{
  "d_expert": 64,
  "router_score": "softmax",
  "balance_loss": 0.00043,
  "groups_per_token": 2,
  "vocab_size": 8192,
  "positions": "learned",
  "init": "normal",
  "init_std_o": 0.0,
  "init_std_down": 0.0,
  "decay_fraction": 0.835,
  "decay_shape": "linear",
  "batch_tokens": 131072,
  "max_seq_len": 1024,
  "max_steps": 3528,
  "dataset": "wikipedia_en"
}
Below are experts of layer 12 (counted from 0) of a mixture-of-experts language model. Rows are named router (the router's row for the expert), down (a neuron's output weights, with its number) and show model dimensions 256-383. Each number is 200 + 20 x the weight over its row's rms, rounded and kept within 0 to 999.
After each expert's rows: "raises" lists some tokens whose logits its average output raises strongly, later layers aside. This comes from a sample of Wikipedia text that the model never trained on.

# expert 32
router,159,150,209,192,183,228,199,192,191,211,222,169,179,192,199,209,206,177,195,208,188,184,245,164,226,234,215,210,158,194,192,222,192,185,195,169,184,185,213,177,210,168,249,224,193,218,174,197,187,245,189,184,229,175,184,209,216,183,209,209,177,193,184,230,195,195,235,210,207,198,213,206,163,238,193,198,196,170,198,230,189,157,220,199,161,192,196,177,179,179,193,178,206,205,225,194,174,174,204,166,194,201,170,213,205,205,230,203,224,210,196,199,200,215,189,179,209,212,204,194,188,194,198,198,201,194,213,193
down0,203,211,201,185,184,216,201,212,205,199,248,194,216,195,206,144,231,223,169,177,210,170,203,209,187,186,203,196,199,170,210,175,224,165,209,225,212,203,209,216,192,223,185,149,179,228,234,217,202,246,193,194,186,206,194,196,181,214,232,219,182,210,206,191,191,186,179,174,187,209,195,192,193,191,200,148,219,183,168,193,203,217,208,191,220,198,168,211,173,210,204,201,209,198,224,174,156,230,156,219,192,187,203,196,216,195,215,196,201,160,206,189,206,230,202,197,206,211,201,181,151,184,203,210,204,188,262,221
down1,206,178,208,207,189,198,209,193,175,186,220,238,175,187,195,198,175,229,194,173,196,205,146,192,223,176,241,212,194,207,230,197,180,189,187,220,207,191,198,218,214,186,158,238,196,176,214,206,181,242,220,217,188,199,199,190,217,205,211,199,218,189,170,188,193,215,177,224,227,189,226,207,204,186,195,195,190,187,200,181,216,184,234,143,212,197,218,243,231,242,186,198,201,219,186,204,200,186,209,171,195,233,205,194,204,186,243,182,224,209,172,167,208,221,213,188,230,191,168,215,199,187,234,220,213,204,197,205
down2,200,191,184,197,210,206,181,208,201,205,226,213,212,215,174,189,192,185,208,210,208,175,219,174,188,198,181,195,185,186,239,181,220,203,190,201,198,199,188,172,179,218,207,188,205,184,188,202,182,179,206,218,196,186,215,192,202,213,210,176,233,213,236,219,191,178,200,217,170,182,237,178,237,185,221,166,165,209,197,183,171,216,206,236,174,208,175,162,197,206,219,174,188,213,182,202,187,199,196,179,227,172,239,164,195,210,180,236,205,240,197,225,191,190,212,206,185,213,194,211,199,196,225,170,173,193,199,206
down3,222,175,181,193,176,226,213,172,170,178,221,170,201,168,214,207,179,197,205,244,175,193,179,206,185,206,189,216,200,224,236,212,179,196,203,211,199,203,220,199,193,186,162,183,189,227,170,210,199,227,172,227,198,202,234,146,202,209,192,203,243,237,206,211,181,202,193,212,193,234,224,180,207,184,202,185,250,192,190,190,217,209,204,176,196,223,210,187,211,251,221,183,183,223,183,232,208,221,180,233,199,177,211,203,232,215,213,174,167,214,217,182,224,257,196,206,174,206,179,219,209,172,199,224,177,197,197,232
down4,224,191,224,205,207,199,167,180,217,199,203,202,181,204,170,220,192,142,191,194,161,212,182,209,188,178,193,200,206,195,218,211,182,226,203,241,245,196,197,233,176,190,195,201,177,226,220,180,216,187,205,231,210,203,192,183,185,221,199,232,178,205,194,195,208,197,221,183,172,204,187,205,181,186,184,207,203,192,197,181,197,179,241,199,173,190,187,178,184,204,176,159,222,222,219,152,180,196,199,197,209,195,220,223,211,223,221,201,204,182,197,185,203,212,207,161,195,218,180,201,202,214,256,210,172,218,204,173
raises: "\n\n", " As", "\n", " A", " This", " The"

# expert 7
router,199,197,240,202,245,187,257,201,223,194,181,167,208,225,214,217,213,211,238,217,198,182,173,203,180,193,200,179,241,159,198,195,198,195,199,231,183,178,193,160,220,185,167,231,193,205,173,229,222,205,196,203,215,215,224,220,224,216,229,195,175,199,228,213,188,174,214,194,210,200,186,217,215,228,185,214,218,222,171,227,197,189,210,172,155,174,208,210,206,186,202,222,178,204,191,241,180,192,186,160,181,227,232,178,175,208,209,181,205,170,214,177,185,166,177,196,183,211,179,158,208,163,209,229,207,195,193,181
down0,159,218,186,191,214,210,187,184,174,172,235,187,150,170,160,191,195,205,204,235,203,229,158,248,185,235,194,211,212,213,205,151,208,185,237,177,195,193,198,180,167,186,197,167,170,212,209,173,190,184,201,164,210,201,178,183,221,185,171,210,214,191,221,204,182,170,183,225,233,194,221,204,171,168,215,208,230,191,192,227,186,199,184,215,147,198,175,178,206,232,228,191,207,181,213,192,208,201,195,210,231,173,218,206,231,236,182,221,238,211,216,174,231,204,194,173,170,216,187,176,205,200,218,187,173,199,205,225
down1,208,178,230,210,195,217,149,198,172,159,208,194,182,229,186,171,191,226,190,201,217,179,210,199,203,180,208,213,174,175,185,227,191,184,200,244,217,231,207,209,209,229,164,176,189,173,204,174,221,190,197,197,157,228,191,242,213,186,209,214,221,182,227,231,195,198,174,188,219,248,196,206,207,215,212,186,208,216,205,210,196,175,159,204,210,224,190,250,212,181,184,188,199,184,243,211,175,194,194,176,212,203,191,195,185,222,191,216,233,207,198,188,182,194,192,195,206,207,221,214,206,183,205,166,220,201,236,209
down2,215,214,190,198,196,191,197,204,219,205,197,196,204,212,233,199,234,186,234,190,193,210,192,196,207,217,195,157,224,215,186,195,224,190,188,192,214,205,184,271,225,196,177,188,204,203,201,189,212,178,202,201,196,209,177,171,212,193,221,197,178,226,252,210,202,213,216,185,218,196,186,169,202,149,184,189,220,195,184,217,176,174,160,192,224,185,225,141,160,203,215,197,194,217,231,204,173,189,198,180,198,208,212,183,228,193,212,192,182,181,207,183,236,210,173,256,228,214,190,217,228,213,197,200,189,188,194,191
down3,198,221,216,165,166,189,206,182,189,195,185,170,216,140,181,195,221,217,188,198,216,210,223,268,197,195,193,201,219,214,203,186,211,175,176,211,224,200,165,225,208,187,187,199,184,188,182,179,214,197,216,193,214,182,185,147,205,186,185,206,195,230,227,164,160,168,218,193,198,188,236,188,198,225,226,182,204,204,195,244,230,179,182,190,196,203,183,195,225,201,190,201,205,162,189,223,179,239,186,167,198,195,227,212,188,156,197,183,215,204,212,147,214,215,175,181,181,205,186,211,197,200,213,193,216,203,194,225
down4,201,213,199,202,157,206,194,213,200,167,170,174,211,215,207,218,214,205,193,233,196,203,183,162,169,181,234,213,201,161,218,204,217,215,187,192,226,233,202,202,222,215,221,248,217,158,158,205,218,202,178,240,190,181,191,214,194,203,209,187,196,217,199,217,188,202,219,165,207,178,166,189,204,219,193,199,234,197,196,200,173,192,202,189,194,170,215,177,213,162,200,225,181,190,203,186,232,204,218,188,205,194,198,217,196,190,196,173,174,179,195,179,219,188,186,188,224,199,204,195,206,193,178,205,175,198,185,142
raises: " the", " a", " an"

# expert 24
router,188,210,209,185,200,181,192,184,156,208,195,188,227,241,159,199,201,149,215,167,209,196,198,214,174,206,203,199,210,176,208,199,196,177,188,243,209,211,229,194,225,194,197,196,229,191,168,204,176,234,192,193,174,206,204,221,193,195,183,198,221,193,188,235,202,209,177,221,148,232,209,206,165,202,188,185,217,226,196,168,193,178,224,193,152,200,197,196,198,200,233,201,202,232,199,163,206,213,209,235,206,245,170,199,180,199,227,241,230,215,188,215,228,223,156,202,201,182,207,163,175,211,217,202,189,203,170,208
down0,184,209,173,196,179,185,223,174,201,208,228,205,237,227,200,178,223,231,208,194,205,191,176,181,186,186,215,167,209,221,198,219,187,176,200,217,212,223,208,230,220,209,192,188,195,226,225,174,207,215,159,222,194,222,192,185,209,182,205,233,171,180,220,228,134,213,205,193,148,209,186,194,193,222,172,246,162,200,213,170,226,231,191,188,197,170,186,207,241,219,239,184,217,217,191,186,180,218,185,216,186,235,183,195,173,181,228,242,187,206,199,242,195,205,189,195,181,173,204,211,161,230,224,183,173,198,214,163
down1,187,141,171,194,210,221,180,198,183,172,202,166,232,235,198,208,206,220,230,177,189,188,192,215,226,200,203,245,181,192,205,170,182,207,249,228,187,197,183,183,209,182,193,223,204,234,189,163,189,210,217,160,197,187,226,203,197,150,169,200,184,209,202,245,243,201,215,202,159,184,167,236,206,228,223,165,183,227,203,198,227,215,193,199,182,231,169,245,188,228,186,196,191,175,216,206,196,198,176,196,216,194,195,183,203,199,204,231,195,200,208,201,202,201,204,177,174,192,203,197,209,183,202,208,205,211,175,179
down2,199,186,195,234,164,203,183,201,199,202,191,160,186,205,233,129,187,197,189,213,216,180,219,164,177,207,202,204,209,206,179,187,207,181,184,231,190,175,179,209,157,182,231,196,197,196,198,218,209,199,182,159,195,206,200,213,196,175,215,222,223,207,221,185,203,214,219,197,188,154,201,196,224,203,198,204,175,203,180,207,200,214,188,220,209,202,204,209,203,185,229,190,204,210,200,212,174,215,204,177,219,203,209,206,189,213,240,209,236,236,206,186,198,229,167,177,203,194,195,198,183,212,216,166,233,188,198,185
down3,204,170,197,176,183,196,186,231,197,196,195,180,230,200,202,194,202,217,207,250,190,200,221,198,180,167,197,198,203,209,198,221,190,202,195,203,191,177,197,202,176,194,190,149,206,161,204,176,179,206,190,204,206,176,215,195,209,227,217,204,175,197,224,175,164,205,215,197,175,199,194,202,210,252,198,232,193,238,189,228,212,188,202,170,218,192,186,209,167,171,235,173,213,178,237,191,205,208,189,215,211,186,215,227,189,188,188,177,208,174,204,187,195,167,179,216,187,228,232,193,233,213,228,201,170,234,219,221
down4,212,220,183,179,199,171,226,201,163,181,169,188,202,185,215,242,199,193,206,183,240,231,197,209,220,191,177,202,210,163,221,194,225,175,177,172,189,211,220,210,177,227,187,235,216,189,192,185,208,212,197,202,187,174,219,195,159,236,231,195,217,256,204,214,180,198,211,183,192,203,224,200,192,209,185,204,197,186,214,207,206,184,211,192,188,165,187,134,216,200,225,160,184,243,220,195,214,190,213,225,218,221,239,248,213,170,187,159,228,225,198,168,184,200,215,212,204,176,197,197,218,175,167,206,195,179,184,237
raises: "Scientific", "=", "Final", "-", "St", " |"

# expert 19
router,220,225,196,229,225,193,206,192,213,179,218,165,205,196,192,235,239,192,194,178,225,212,177,187,196,217,192,185,187,201,240,198,204,235,188,199,188,213,175,208,191,163,203,189,201,194,198,223,199,191,193,205,220,186,202,170,210,183,208,210,188,207,172,203,171,208,188,197,215,212,202,186,186,192,219,195,188,228,224,193,191,172,211,204,165,188,207,200,194,151,211,204,202,191,168,209,190,185,185,218,240,197,205,228,209,228,227,189,214,224,181,235,202,154,172,185,198,172,198,206,204,228,195,241,203,201,218,192
down0,214,207,176,187,206,226,203,192,202,203,199,212,185,191,207,241,181,241,217,188,143,160,211,194,195,192,204,196,223,189,226,192,228,186,200,182,191,198,240,151,196,204,176,250,197,190,220,218,208,220,261,203,217,209,200,208,189,188,170,168,195,222,209,200,169,233,174,194,191,228,228,201,184,224,182,182,207,195,205,203,201,199,194,220,169,193,212,211,197,189,221,215,174,223,219,190,167,178,204,218,184,216,185,176,178,206,221,196,177,153,176,180,180,199,193,173,193,205,194,216,208,213,212,214,205,184,228,181
down1,194,240,204,170,192,163,179,179,222,204,240,216,200,234,173,195,197,187,228,166,202,223,216,196,204,183,202,218,216,230,184,194,205,208,192,248,182,214,191,163,201,204,180,212,218,202,198,224,160,209,195,160,222,178,182,204,232,215,167,197,185,191,202,204,222,204,175,221,205,210,208,160,171,217,183,220,210,190,196,176,174,193,185,179,195,201,169,210,189,212,218,209,213,206,202,179,206,150,148,197,192,193,236,209,182,177,225,199,174,176,242,198,200,190,185,215,197,203,179,230,191,211,211,195,210,231,198,195
down2,220,180,180,200,183,208,217,203,186,200,225,218,214,223,154,230,211,216,196,187,221,186,203,220,215,208,185,186,206,209,196,201,218,223,180,202,190,207,199,230,196,159,157,181,170,207,207,210,169,185,235,208,196,252,191,174,231,204,210,244,208,240,191,218,199,217,166,188,188,176,191,193,232,203,188,185,177,221,157,203,241,209,203,194,177,198,183,239,218,200,175,161,170,228,183,217,225,209,179,185,222,233,199,220,191,216,165,155,188,214,212,209,225,202,228,247,182,217,197,194,204,154,211,181,190,203,204,214
down3,209,212,188,217,204,182,253,199,201,196,214,171,160,188,212,224,227,178,222,204,203,226,201,192,197,210,179,178,200,192,196,202,228,196,202,190,206,205,186,189,213,171,141,187,156,200,227,224,199,208,209,208,178,207,237,194,187,197,243,190,187,196,187,157,210,190,174,162,192,222,205,182,195,229,162,201,208,206,206,201,208,160,190,182,194,149,241,198,147,203,216,213,187,192,186,190,187,198,220,170,210,213,214,177,221,182,232,201,203,208,193,191,192,165,211,189,170,144,219,193,201,211,204,229,193,207,209,209
down4,219,212,167,205,203,190,201,190,202,213,200,202,235,180,193,225,182,211,216,222,231,188,184,206,215,221,188,228,185,168,191,172,192,219,188,184,207,194,170,202,177,175,196,204,182,182,185,203,204,210,191,192,190,217,186,186,225,198,179,220,212,235,219,202,208,189,199,185,227,170,204,205,188,186,170,223,210,211,194,211,219,173,232,214,216,172,213,215,179,214,192,215,175,173,216,212,192,160,218,179,190,210,215,195,194,201,182,188,186,218,230,240,231,185,174,208,160,198,200,176,155,197,176,175,184,212,201,205
raises: "ni", "ena", "ym", "uta", "no", "ém"

# expert 10
router,194,158,175,205,184,216,170,195,174,228,208,180,208,208,184,187,237,210,195,209,226,206,205,194,200,242,188,240,196,202,182,225,187,239,207,201,201,208,218,233,224,227,239,204,184,220,195,174,216,204,209,183,211,180,206,198,202,221,173,202,162,214,183,194,184,226,188,205,218,181,190,233,191,178,174,180,195,189,171,229,185,191,209,220,200,179,177,195,187,174,206,186,217,196,203,200,216,178,192,221,213,164,206,200,163,200,189,172,176,221,210,175,180,189,190,213,214,188,185,225,211,195,183,207,199,222,191,214
down0,217,168,188,226,201,191,195,182,159,216,237,196,191,217,227,195,229,186,219,225,180,183,208,161,228,199,162,216,175,188,156,182,201,196,209,245,207,175,237,221,207,229,204,215,191,171,244,183,173,184,204,229,171,221,192,236,169,191,195,228,185,209,176,198,191,192,202,194,181,198,244,153,208,223,238,218,192,204,200,197,199,191,212,218,180,189,197,198,181,199,213,185,194,190,199,207,200,202,185,201,215,205,178,197,182,213,175,208,225,182,172,193,218,180,178,189,196,206,184,145,223,208,179,198,216,187,194,147
down1,200,216,202,179,210,188,181,198,231,230,205,181,220,180,209,224,225,207,190,179,206,147,187,205,188,194,225,196,203,167,177,192,217,170,204,231,232,178,201,229,195,192,204,186,208,185,174,209,243,213,212,169,146,207,200,153,177,181,215,216,168,189,195,183,217,159,229,186,239,214,169,202,214,193,206,206,214,176,187,217,223,154,195,236,219,213,180,204,203,194,206,188,218,186,186,189,165,207,191,189,194,216,216,211,182,226,209,209,188,226,212,214,203,217,214,190,171,214,195,195,215,243,176,236,192,222,217,182
down2,213,190,211,205,233,203,215,226,208,184,213,167,176,214,171,185,183,204,201,188,166,185,221,205,228,203,237,236,146,215,182,198,192,194,196,197,187,200,209,190,186,173,186,193,185,223,236,217,225,151,213,180,183,190,220,181,220,181,193,226,216,145,225,180,191,187,163,192,192,194,231,201,224,200,190,253,197,200,203,196,192,188,165,212,230,209,203,223,207,201,153,228,223,185,217,203,155,192,226,194,154,198,157,173,223,187,212,182,231,187,175,241,221,202,217,224,189,210,227,192,208,203,192,204,213,212,210,176
down3,194,222,226,233,226,202,213,212,146,211,216,209,201,209,197,158,171,208,174,217,174,222,182,218,199,174,203,175,208,214,204,170,212,220,194,201,193,191,207,222,189,205,200,172,201,202,234,222,229,190,219,248,207,181,179,231,181,188,186,192,227,198,200,214,167,232,211,192,211,205,218,204,189,220,210,226,171,203,226,221,187,195,170,200,216,226,197,228,216,253,197,188,210,204,215,209,149,199,193,179,190,199,185,184,168,188,230,192,193,209,218,241,216,189,214,187,185,170,217,232,165,197,227,214,231,177,190,201
down4,209,222,185,184,197,210,213,219,174,205,192,202,204,213,212,246,218,224,198,193,208,177,202,165,205,196,189,182,209,194,213,176,204,218,163,186,208,190,233,196,209,203,187,220,208,211,182,181,182,200,188,167,194,192,213,160,215,202,213,194,177,207,242,192,233,139,219,190,183,200,198,223,212,201,204,166,224,192,203,214,209,218,215,193,199,205,237,207,223,241,249,180,225,198,196,192,182,198,199,179,165,270,239,220,217,162,180,201,186,212,187,219,243,191,195,204,213,181,195,220,197,192,177,231,196,207,208,194
raises: "s", " inter", "-", ","

# expert 44
router,189,197,196,180,226,240,209,169,196,216,207,237,187,230,186,181,197,220,161,212,189,230,215,173,197,214,194,203,167,232,199,154,194,205,234,200,157,222,199,171,177,195,227,204,244,213,191,188,192,218,188,199,208,199,219,228,185,187,168,214,192,195,208,198,205,188,211,167,208,189,175,193,171,187,176,187,176,213,220,176,231,197,243,206,223,197,170,219,200,206,178,207,188,202,216,178,216,244,215,185,169,232,167,203,211,183,189,199,230,236,220,208,210,207,203,221,203,216,233,195,204,194,217,153,239,253,188,221
down0,191,189,182,196,202,215,223,195,210,196,172,176,183,184,193,213,174,216,155,201,231,208,203,197,195,189,192,237,187,214,183,202,237,183,194,181,207,208,198,225,209,212,216,191,185,237,203,194,172,230,193,229,230,200,205,218,216,227,207,211,229,185,196,169,201,200,182,185,180,186,183,196,196,204,194,182,192,209,221,210,170,233,176,215,198,203,182,223,207,240,161,209,194,209,206,161,169,189,184,193,210,184,235,224,180,179,236,191,215,219,206,182,209,197,228,194,223,186,187,206,220,196,228,214,223,200,194,186
down1,208,207,205,192,204,219,206,219,209,233,165,185,209,177,222,241,188,226,212,201,199,197,194,145,226,187,244,220,168,202,199,196,200,219,175,191,250,210,201,203,220,199,172,192,200,215,210,224,200,192,202,191,224,200,189,214,191,179,174,194,181,214,204,224,196,172,207,165,182,218,218,182,222,244,189,200,213,231,235,162,204,224,218,197,233,214,220,231,214,198,159,174,208,210,182,215,218,209,202,217,197,202,187,213,187,212,216,178,224,206,178,190,211,157,218,220,202,204,193,212,211,174,191,230,170,214,182,211
down2,215,220,161,211,182,189,199,201,188,210,240,204,215,181,139,186,219,192,202,185,192,224,224,221,194,211,247,206,200,206,188,223,189,224,183,221,171,185,200,192,211,201,198,188,193,236,190,239,204,202,216,198,166,212,206,224,202,201,210,216,198,178,204,203,190,160,195,173,194,226,205,185,231,201,215,213,191,192,196,199,214,213,210,196,212,215,210,229,192,183,219,177,228,206,212,160,195,212,210,238,193,210,207,201,194,178,198,175,184,212,199,228,159,191,193,195,210,215,172,207,187,194,201,201,204,179,202,183
down3,178,176,214,206,218,244,201,196,174,202,219,177,184,178,205,177,197,190,156,196,193,208,233,187,186,203,186,207,168,186,165,218,176,198,210,181,206,190,209,169,180,224,204,201,199,208,199,222,167,221,220,204,196,214,192,231,219,207,215,216,183,202,155,231,199,183,203,203,215,180,210,226,232,170,214,215,203,210,211,195,240,229,195,192,189,176,186,162,216,230,188,170,197,204,198,216,210,191,209,187,213,203,212,220,213,174,202,216,229,200,186,211,196,224,246,193,198,208,175,226,180,190,207,217,205,190,205,201
down4,203,192,206,185,180,213,168,212,247,193,194,186,179,181,180,221,191,220,214,209,199,156,226,219,204,171,195,181,192,206,170,203,185,219,236,202,190,170,210,235,182,190,166,227,200,202,178,200,194,221,222,238,187,202,209,202,192,230,208,202,210,234,197,186,190,210,224,251,173,204,201,239,216,191,227,215,161,189,219,221,182,192,192,155,171,161,208,224,205,191,174,228,198,198,166,213,220,166,212,182,206,192,204,204,202,200,197,176,186,195,192,180,202,201,222,198,169,223,175,215,221,190,162,191,211,199,218,180
raises: "L", "M", "T", "W", "19"

# expert 47
router,204,182,170,166,180,226,202,176,190,211,233,227,230,187,187,194,172,185,217,200,187,159,167,204,197,195,225,215,192,184,213,215,191,181,215,170,202,190,167,163,215,202,208,200,163,193,225,204,182,197,224,226,184,190,203,149,210,201,205,197,186,224,193,189,183,196,240,202,177,178,239,215,197,226,191,177,193,178,240,229,199,209,210,231,199,223,183,242,183,215,187,188,205,178,199,174,186,215,175,214,192,161,181,186,183,221,205,205,184,217,211,202,171,189,215,194,205,172,201,216,210,194,206,189,187,201,196,217
down0,213,228,218,186,172,199,182,224,220,147,225,142,199,187,198,185,207,208,211,213,203,215,179,200,152,220,201,212,187,213,203,215,205,177,192,181,203,190,221,231,197,226,218,219,235,233,215,245,177,199,170,219,211,189,216,208,175,219,189,239,221,178,195,209,186,218,173,210,209,172,180,201,185,188,225,179,171,203,222,198,194,198,232,173,178,183,196,233,212,198,185,197,180,204,179,179,221,217,209,224,193,190,197,192,182,203,201,204,196,199,203,175,162,225,221,168,202,208,211,200,216,215,184,211,232,187,174,195
down1,180,186,187,185,197,206,205,209,197,191,213,216,240,211,244,185,195,209,175,215,208,196,169,214,200,194,202,194,214,203,167,190,215,216,192,207,223,196,200,224,218,229,224,199,171,197,203,228,189,192,196,159,247,210,236,215,168,178,219,219,194,208,195,205,198,209,204,220,200,182,169,172,216,178,197,180,200,169,160,174,207,209,232,194,240,224,211,211,212,204,218,212,202,227,198,237,180,215,210,186,205,197,209,205,215,194,174,202,220,214,197,209,169,193,210,218,184,174,194,165,206,180,204,186,225,204,211,182
down2,231,200,186,204,213,189,227,213,212,237,220,233,180,237,200,168,184,185,178,192,180,242,211,154,201,191,225,208,202,166,181,202,184,193,233,215,177,224,185,179,164,149,195,202,233,212,196,192,180,171,219,175,173,200,204,196,215,197,197,198,169,192,206,210,219,215,180,247,186,146,188,178,208,189,175,208,216,183,191,199,223,192,198,152,239,165,209,186,212,230,210,228,209,190,218,220,241,176,205,197,214,177,195,223,203,169,204,210,197,191,192,177,247,204,178,200,210,193,182,217,213,204,180,196,209,200,185,181
down3,175,207,216,160,226,198,216,223,196,225,205,234,195,190,203,208,162,208,168,222,218,199,226,211,157,178,206,196,210,172,187,181,186,178,207,204,199,221,176,222,210,199,216,173,175,215,187,239,204,224,222,210,226,208,193,236,216,205,166,208,211,226,193,192,188,176,202,220,199,207,191,230,198,207,210,177,203,211,184,211,195,229,216,168,199,221,223,234,211,180,166,211,172,221,202,191,172,197,180,194,188,173,189,174,225,184,226,193,224,204,199,214,214,213,190,242,183,210,174,211,178,207,178,178,196,246,207,224
down4,183,188,201,184,210,240,164,244,171,210,148,204,217,217,189,227,218,205,196,249,160,218,194,202,168,183,215,194,218,198,233,173,183,192,179,216,170,219,206,226,193,240,190,232,203,239,204,183,193,225,189,191,186,202,213,228,171,237,190,199,216,193,203,223,193,194,222,204,195,214,219,214,172,206,184,200,203,201,200,196,217,210,193,176,220,179,198,180,193,201,172,185,170,208,174,210,186,221,216,213,176,189,201,189,238,179,204,233,207,241,201,193,204,183,197,198,226,216,171,199,197,186,230,227,179,192,162,196
raises: "ing", " and", "ub"

# expert 18
router,210,183,213,226,201,226,220,176,194,222,196,213,217,152,214,209,183,189,226,218,222,197,201,220,207,196,173,182,209,194,207,232,205,202,209,171,207,209,200,189,209,214,187,201,175,195,219,185,211,199,219,234,192,168,180,190,218,208,205,172,226,187,176,201,202,216,214,196,173,202,202,195,213,222,198,188,204,191,224,195,216,198,214,221,221,189,199,194,170,232,186,191,228,203,179,221,236,229,181,212,154,208,196,193,202,216,197,169,231,175,183,227,191,171,222,189,166,180,224,200,232,209,244,181,216,224,160,242
down0,174,180,198,206,181,200,211,163,179,208,192,208,189,204,224,187,226,206,169,197,185,207,215,239,238,235,189,218,220,173,201,226,189,256,195,225,215,179,171,200,202,193,230,177,228,245,205,204,192,214,189,184,198,181,153,214,204,246,238,212,186,208,199,176,212,215,208,200,169,174,182,221,190,165,194,215,176,183,206,209,185,218,202,187,231,209,221,225,169,191,188,178,197,195,228,216,168,191,231,214,229,180,166,207,218,177,230,224,207,194,202,205,156,221,176,204,209,233,191,188,233,199,200,191,212,204,173,232
down1,188,209,206,170,189,207,204,201,202,180,227,160,206,195,193,176,253,203,167,220,179,209,178,212,193,197,224,190,208,189,182,186,226,199,196,237,218,217,181,192,185,203,220,202,194,191,177,175,204,203,198,204,211,224,200,187,221,231,187,192,161,216,222,180,219,230,227,170,202,204,229,191,162,190,200,211,202,180,191,186,190,186,175,188,208,195,163,211,191,184,179,163,163,207,217,202,211,168,193,191,213,161,218,210,200,180,172,225,204,206,195,189,209,201,212,214,212,233,220,198,233,184,180,205,179,189,234,202
down2,191,182,190,187,214,194,220,236,221,225,178,200,210,213,203,197,220,154,200,183,191,204,202,199,179,207,209,202,194,206,189,232,205,178,186,175,178,198,175,227,202,204,219,201,207,209,189,231,183,200,189,160,248,193,199,247,148,208,197,206,215,189,178,230,213,199,169,205,191,185,197,198,219,193,209,159,207,226,208,238,191,217,173,213,166,215,182,129,199,209,201,171,167,182,191,216,225,157,194,206,212,207,188,220,199,162,204,209,197,189,203,187,211,195,198,202,221,204,221,193,189,167,222,151,190,186,226,218
down3,202,179,184,208,182,201,190,207,213,153,179,211,194,223,203,177,200,207,210,199,185,189,204,183,212,194,199,221,167,220,240,200,181,176,183,187,204,218,207,160,209,162,183,208,241,171,194,172,214,205,194,218,244,200,225,176,187,211,183,228,190,197,223,215,211,227,212,227,279,241,196,208,202,215,183,183,212,202,238,193,217,188,201,205,200,232,168,214,184,183,170,189,257,182,228,179,191,200,232,207,194,221,216,203,162,214,209,205,212,175,179,204,202,188,197,176,173,211,213,216,194,244,192,185,187,183,182,186
down4,181,183,212,235,238,215,227,225,214,191,210,200,215,193,162,205,203,201,180,171,230,197,209,175,232,171,176,179,210,196,192,211,256,189,174,186,233,224,166,200,190,184,226,236,165,195,214,213,189,203,181,177,228,222,187,183,187,196,185,183,196,191,203,219,191,204,188,186,180,217,224,191,175,220,218,181,206,234,178,188,174,197,204,164,206,245,208,205,197,214,175,198,176,173,198,226,248,146,169,227,207,233,183,199,209,214,227,214,195,193,184,209,183,209,213,199,196,217,216,207,195,209,216,227,235,215,198,178
raises: "=", "The", "\n\n", "During", "This", "It"

# expert 3
router,197,170,208,188,196,196,189,163,206,155,191,210,196,212,207,232,178,182,259,226,236,183,226,228,230,192,216,200,159,208,190,184,173,198,215,180,197,201,223,188,193,217,211,214,205,205,196,216,200,166,206,192,194,201,167,193,177,170,216,229,222,203,234,193,207,230,215,213,214,183,233,198,247,169,210,217,216,204,150,207,211,231,205,203,135,213,168,172,205,197,209,166,169,196,221,206,227,195,181,159,193,214,208,177,206,213,149,203,222,223,207,222,211,234,207,207,172,217,191,220,230,193,177,194,197,197,178,190
down0,220,206,195,192,190,184,186,192,185,175,224,183,201,225,160,216,198,180,224,237,177,216,199,204,240,192,211,171,214,176,233,210,201,205,207,243,183,188,193,199,181,219,219,177,173,198,226,180,204,215,203,164,217,195,228,188,218,194,221,196,198,255,187,172,190,203,194,187,195,212,236,225,164,167,211,186,206,181,227,209,197,199,226,177,205,200,191,192,205,184,249,220,182,202,183,185,257,195,182,188,177,157,189,221,172,219,198,198,175,206,189,236,210,203,229,188,166,180,195,175,190,188,200,223,170,210,211,211
down1,172,203,172,213,199,185,175,190,182,191,190,218,209,212,207,198,206,202,202,172,177,213,199,217,164,198,204,202,197,214,206,206,187,178,177,160,208,201,208,191,181,179,206,189,219,190,191,223,186,238,175,194,200,190,176,189,179,203,202,213,195,196,220,190,188,207,179,203,161,209,214,187,192,208,224,203,181,192,215,213,169,203,173,205,218,197,184,135,191,255,210,199,191,198,178,188,191,192,216,202,197,226,204,221,181,198,236,219,211,178,191,183,212,226,200,201,179,212,202,223,203,218,146,200,197,217,248,202
down2,211,218,204,201,195,208,170,224,182,206,200,209,205,176,210,176,235,197,182,177,206,192,196,220,203,171,152,159,210,206,221,188,232,175,185,210,215,216,186,205,203,199,197,205,222,191,182,187,175,208,231,245,197,179,228,217,240,224,229,206,172,176,214,199,215,212,195,201,196,192,181,224,193,160,218,220,223,200,195,172,232,197,147,158,184,199,233,207,208,195,197,196,225,204,185,212,213,162,191,181,189,169,201,187,204,225,201,200,178,220,222,241,186,185,206,204,240,210,208,233,210,185,212,222,211,202,213,226
down3,199,181,196,202,170,163,189,220,229,224,179,218,190,229,238,218,199,206,178,187,183,208,170,192,205,198,219,233,153,245,182,205,211,177,213,215,219,203,212,172,168,185,191,221,219,220,182,203,181,203,191,201,211,247,199,192,178,228,227,214,211,176,195,203,202,190,210,199,198,220,182,192,215,195,214,203,187,211,193,194,196,217,212,219,171,217,198,157,261,188,218,163,179,228,215,197,247,169,234,140,205,233,186,184,215,212,201,205,207,210,213,201,226,227,180,168,217,193,208,207,202,236,191,177,208,188,193,162
down4,167,231,185,192,216,224,207,221,136,198,190,163,181,224,165,196,213,204,177,204,188,225,182,186,229,165,189,226,207,220,187,205,171,190,195,206,182,191,202,205,197,216,205,221,186,222,200,196,234,210,191,195,225,222,168,203,199,204,213,221,217,210,216,192,230,158,197,221,232,180,209,216,203,185,217,219,205,239,179,186,183,188,184,239,213,193,208,215,225,215,191,222,225,209,182,184,234,206,203,197,230,183,200,212,192,206,189,208,169,178,202,212,196,237,223,194,206,188,218,193,230,201,186,224,192,207,169,157
raises: "'", ",", "–"